config = dict(
    num_hidden_layers=8,
    hidden_size=768,
    n_experts=32,
    experts_per_token=3,
    d_expert=240,
    d_shared_expert=384,
    hidden_act='squared_relu',
    moe_layers=[2, 3, 4, 5, 6, 7],
    router_score='softmax',
    normalize_top_k=True,
    routed_scale=1.73,
    balance_loss=0.00445,
    balance_bias=False,
    router_z_loss=0.001,
    router_bias=True,
    n_groups=4,
    groups_per_token=2,
    init_std_router=0.0177,
    lr_router=0.000189,
    vocab_size=8192,
    norm='rmsnorm',
    norm_eps=1e-06,
    tie_word_embeddings=False,
    optimizer='soap_variant',
    learning_rate=0.00208,
    beta1=0.95,
    beta2=0.95,
    batch_tokens=65536,
    max_seq_len=1024,
    train_tokens=556500000,
    max_steps=8492,
    dataset='wikipedia_en',
)
Below are experts of layer 4 (counted from 0) of a mixture-of-experts language model. Rows are named router (the router's row for the expert), up (a neuron's input weights, with its number), down (a neuron's output weights, with its number) and show model dimensions 0-47. Each number is 50 + 15 x the weight over its row's rms, rounded and kept within 0 to 99.
After each expert's rows: "comes after" lists some tokens at least twice as common just before its tokens as in all text; "comes before" lists some tokens at least twice as common just after its tokens as in all text. This comes from a sample of Wikipedia text that the model never trained on. Tokens count by the router's weight.

# expert 15
router:66 57 62 22 25 42 45 33 44 63 49 53 36 05 37 40 55 53 51 54 67 58 70 48 31 51 52 75 44 56 53 79 36 58 64 55 34 38 36 57 45 50 72 40 65 26 47 30
up0:69 45 61 67 47 32 48 80 91 46 67 63 63 52 45 55 50 44 43 64 40 20 27 42 45 48 36 58 64 20 51 78 31 38 16 50 66 13 47 48 64 41 46 15 71 60 38 41
down0:36 53 39 54 42 42 30 59 60 13 54 41 41 51 83 50 57 30 35 50 73 22 45 38 59 48 37 41 58 45 74 28 48 62 42 63 31 53 32 63 49 55 31 52 45 49 32 72
up1:67 57 60 48 53 43 21 42 38 58 45 47 37 69 36 60 37 74 70 65 51 29 72 31 61 43 46 66 67 52 64 33 58 25 45 70 15 57 63 67 41 67 30 61 66 52 47 33
down1:34 58 71 77 72 27 53 66 59 53 15 62 40 41 16 48 48 59 15 49 53 63 43 44 54 46 48 49 39 42 30 38 47 24 51 48 40 47 52 43 39 59 57 23 42 61 60 55
up2:52 28 53 43 34 62 54 49 68 66 38 41 35 58 41 45 58 69 26 38 42 30 46 50 19 40 46 59 72 56 53 68 37 79 56 57 37 55 31 78 75 42 48 64 38 77 55 53
down2:61 57 56 54 77 37 68 32 25 72 57 66 75 87 52 26 61 52 64 28 43 48 64 48 54 43 14 22 64 40 33 67 41 53 62 60 80 35 56 54 28 35 33 50 72 62 79 30
comes after: " |", "=", "|", ")", ";", "\""
comes before: "|", "-", "=", ";", " -", "The"

# expert 14
router:59 31 70 46 54 44 72 70 51 66 39 76 44 13 58 62 56 35 63 47 81 56 64 37 45 47 40 64 48 51 57 52 47 54 36 26 62 46 25 49 29 71 74 33 59 51 31 48
up0:48 56 53 34 73 48 37 79 53 34 44 70 39 31 61 38 60 65 73 33 57 64 65 51 43 63 47 48 77 37 64 34 62 61 43 41 42 61 53 59 42 64 65 39 35 38 59 47
down0:30 65 58 46 50 52 55 56 60 74 32 59 40 27 45 34 62 53 32 61 31 39 42 78 36 54 47 61 40 56 75 33 61 70 55 51 57 53 40 45 54 44 49 59 76 43 55 40
up1:73 53 53 51 32 37 53 55 89 55 87 36 53 84 34 74 58 29 49 61 57 86 48 48 57 59 61 71 77 45 41 53 29 63 62 67 57 48 58 74 79 60 47 11 58 54 50 54
down1:50 22 52 32 68 48 49 42 46 41 70 54 76 58 04 43 58 47 46 61 56 37 67 72 44 60 12 58 74 71 31 70 55 48 63 64 50 29 52 64 54 44 49 58 48 31 80 53
up2:68 35 10 56 44 51 73 30 59 50 65 41 50 73 64 47 23 46 53 47 56 70 49 55 32 61 41 40 28 60 54 67 56 39 50 30 26 79 57 51 59 49 32 62 63 56 56 61
down2:58 53 53 29 64 26 42 42 23 37 41 51 37 50 51 64 49 50 53 56 55 61 59 44 44 36 27 28 55 25 28 38 34 72 62 27 67 34 68 62 64 48 48 55 48 52 40 35
comes after: "\n", "-", " =", ")", "\n\n", ":"
comes before: ":", "-", "\n", "=", "  ", " 1"

# expert 28
router:71 49 61 36 27 39 42 31 53 71 47 61 43 31 52 41 70 34 56 36 37 67 76 52 37 67 41 35 08 42 44 85 66 50 56 61 71 50 48 60 49 34 61 64 37 57 51 61
up0:52 38 61 83 79 42 58 41 59 40 42 33 41 36 59 69 45 55 29 33 38 57 55 47 53 38 66 47 58 50 46 73 40 59 43 61 68 76 29 58 58 52 78 67 46 24 39 53
down0:59 48 39 51 50 72 61 71 69 44 72 59 48 29 75 46 45 51 29 36 40 60 60 41 45 58 36 55 64 38 58 58 48 33 54 64 74 46 57 40 42 67 66 65 44 54 54 61
up1:49 65 52 53 62 79 44 35 42 40 43 65 42 31 59 48 24 47 38 45 63 41 38 47 55 35 35 32 48 43 24 27 64 49 59 44 52 24 53 37 37 81 69 23 48 55 50 36
down1:38 61 54 44 25 46 58 55 27 55 48 37 47 28 57 63 48 30 48 50 51 30 42 43 82 44 30 38 40 66 37 47 75 44 50 59 64 56 61 66 27 27 59 49 54 40 47 53
up2:58 60 46 37 47 60 60 36 67 66 27 38 40 30 53 56 40 43 44 60 43 56 36 48 62 47 74 40 53 63 34 42 48 50 37 55 52 61 51 41 37 43 58 58 65 33 37 41
down2:14 41 52 43 40 59 46 82 83 18 70 40 58 39 25 45 27 43 34 60 46 47 46 47 30 52 48 70 28 36 59 58 46 40 58 16 20 39 56 54 46 42 57 45 46 63 71 49
comes after: " |", "|", " on", " (", ";", "′"
comes before: " |", "ed", "ing", "–", "d", " March"

# expert 5
router:57 49 53 49 53 50 52 44 61 59 62 47 42 55 61 58 44 36 43 44 62 49 64 58 28 51 44 45 35 58 39 62 69 69 34 81 68 60 50 35 54 63 74 38 60 45 38 58
up0:65 72 65 67 57 41 73 59 65 50 24 32 17 59 65 37 39 53 61 69 54 69 78 58 38 54 54 45 40 69 66 41 41 45 58 58 40 46 39 33 43 55 52 19 30 49 48 48
down0:70 66 52 58 57 49 58 54 66 37 29 46 55 53 48 71 40 53 31 21 53 68 47 39 45 43 50 44 29 73 35 52 50 45 47 51 72 78 51 69 18 71 27 26 13 55 21 72
up1:67 33 99 23 55 52 70 41 70 80 47 71 56 49 43 38 24 38 35 68 51 58 27 69 59 69 42 54 58 38 65 54 25 28 30 55 63 61 64 46 43 46 59 56 52 75 68 39
down1:11 53 40 56 53 62 29 58 49 69 30 55 48 41 58 46 16 57 52 60 57 76 74 56 36 62 51 67 66 57 54 67 67 70 34 68 61 38 71 71 59 56 55 53 46 54 65 29
up2:76 56 62 68 59 29 51 33 58 72 60 68 38 54 58 37 10 36 47 57 45 45 69 53 43 80 62 63 27 85 64 38 59 48 49 43 75 43 39 72 48 73 59 53 22 36 60 50
down2:94 54 65 62 48 59 46 09 63 71 46 63 33 41 82 19 20 61 49 84 33 51 43 86 49 43 37 54 39 65 42 65 54 24 70 31 60 63 60 43 68 59 33 56 34 40 53 64
comes after: "-", "'", "|", "ti", "ka", "ck"
comes before: "-", "|", "\"", "year", " City", " County"

# expert 1
router:39 49 43 59 45 42 38 59 00 49 54 77 64 47 78 66 51 60 45 45 70 43 64 47 67 53 39 49 36 51 55 36 47 63 75 75 50 59 54 36 53 52 80 40 57 51 42 61
up0:50 33 37 67 49 82 52 68 58 62 55 64 45 55 80 45 52 39 28 42 78 52 24 44 14 37 63 46 46 64 31 56 73 38 60 44 79 67 57 80 52 35 35 40 28 59 40 34
down0:69 58 49 58 71 49 47 31 43 70 49 28 52 53 81 73 59 48 44 43 26 21 61 48 34 34 43 60 66 70 64 49 62 54 65 60 45 61 67 75 44 51 54 30 54 58 38 46
up1:81 63 58 20 55 38 55 54 49 77 60 57 47 47 54 35 55 56 43 47 51 54 67 70 40 37 23 50 78 53 26 38 51 46 54 44 34 41 33 39 54 43 82 64 52 43 72 40
down1:62 77 37 52 67 68 53 52 33 49 44 61 74 45 66 60 43 87 59 30 79 47 43 59 36 63 47 61 23 39 51 45 31 38 53 75 52 15 56 40 54 51 68 74 69 63 48 32
up2:42 73 39 21 58 41 48 58 58 35 31 65 63 55 46 51 29 75 39 45 71 58 29 50 56 45 59 66 62 54 40 31 69 52 36 61 63 87 36 29 87 52 52 80 53 66 49 21
down2:34 37 62 57 55 38 79 47 63 41 39 50 69 50 50 59 51 49 57 27 51 46 67 44 77 50 68 57 41 26 56 40 50 27 56 33 43 31 68 21 47 44 49 70 40 63 52 43
comes after: ".", "=", "\n\n", "s", " \"", "\""
comes before: "\n\n", " The", " He", " In", " It", "="

# expert 26
router:71 31 63 42 62 46 43 29 50 45 41 38 37 06 38 62 64 50 84 38 49 64 65 68 47 75 54 54 19 78 57 52 40 36 66 68 45 54 01 31 39 58 54 48 50 34 36 63
up0:40 60 31 30 37 46 43 63 54 49 52 69 36 77 49 42 61 72 70 49 70 51 48 43 68 50 70 63 44 49 69 24 64 60 50 42 49 59 46 42 45 49 43 85 47 61 63 72
down0:43 49 43 36 48 60 41 58 25 29 49 73 51 45 70 42 41 35 55 66 49 72 43 68 51 64 50 39 33 52 42 49 58 65 63 34 46 50 81 58 41 59 24 64 31 24 72 27
up1:48 39 31 42 20 59 62 47 40 53 35 63 56 37 47 56 46 28 63 68 64 63 56 35 37 51 41 55 52 53 51 47 57 64 66 40 35 96 54 44 54 45 44 56 22 88 39 30
down1:65 51 37 72 45 56 38 48 57 38 44 48 60 35 46 40 34 59 48 60 45 67 49 52 69 49 45 66 67 44 38 40 69 49 49 55 46 15 28 42 33 34 46 51 29 31 90 48
up2:53 24 40 46 66 69 54 54 51 51 44 30 29 36 38 38 58 35 53 62 40 33 78 54 32 44 72 28 51 54 60 31 78 56 33 50 21 49 56 60 60 59 41 50 20 51 45 23
down2:53 47 96 29 60 42 66 49 61 33 30 44 48 41 38 40 71 51 42 73 23 66 27 78 47 57 76 64 64 47 47 55 46 36 68 46 60 67 36 59 35 62 69 45 52 65 35 87
comes after: ",", " is", " It", " as", " it", " was"
comes before: " a", " the", " been", " an", " also", " \""

# expert 2
router:25 57 60 45 33 55 26 49 48 55 30 64 44 40 49 67 55 39 58 30 51 30 66 44 39 50 54 86 43 64 51 76 50 64 83 55 58 59 37 76 59 65 46 44 63 57 26 61
up0:52 50 41 57 53 41 61 49 49 57 31 62 50 30 55 33 32 42 31 58 41 71 57 74 54 53 34 48 47 48 52 56 82 60 21 54 66 50 21 42 58 33 66 63 55 56 59 34
down0:65 53 08 62 59 38 56 49 46 31 70 59 64 73 39 47 39 55 18 60 51 58 45 49 64 81 27 55 33 40 40 39 72 76 57 76 76 61 69 48 34 22 36 54 34 54 38 45
up1:67 79 60 51 41 60 64 51 60 43 39 63 30 38 89 51 50 50 44 15 46 30 10 38 36 55 42 53 36 47 46 54 45 63 39 25 51 50 31 61 43 53 35 93 53 44 29 29
down1:69 46 56 34 67 53 38 53 58 75 57 39 52 41 68 57 68 69 54 49 83 51 29 49 47 45 68 54 51 52 36 25 72 47 55 54 46 69 55 70 28 44 57 32 52 38 49 27
up2:47 32 50 84 34 42 41 42 48 52 54 63 43 75 50 44 47 37 66 47 58 63 60 37 39 64 51 29 40 65 80 55 64 53 83 50 30 45 39 73 25 52 02 48 63 43 33 61
down2:51 37 54 27 55 48 69 48 54 54 52 32 64 69 72 66 45 60 43 61 37 44 55 47 54 51 30 26 53 47 73 44 44 20 54 36 40 38 84 63 71 65 23 52 56 47 50 55
comes after: " |", "|", ";", "–", ".", " ("
comes before: " |", "–", ";", ".", "%", ")"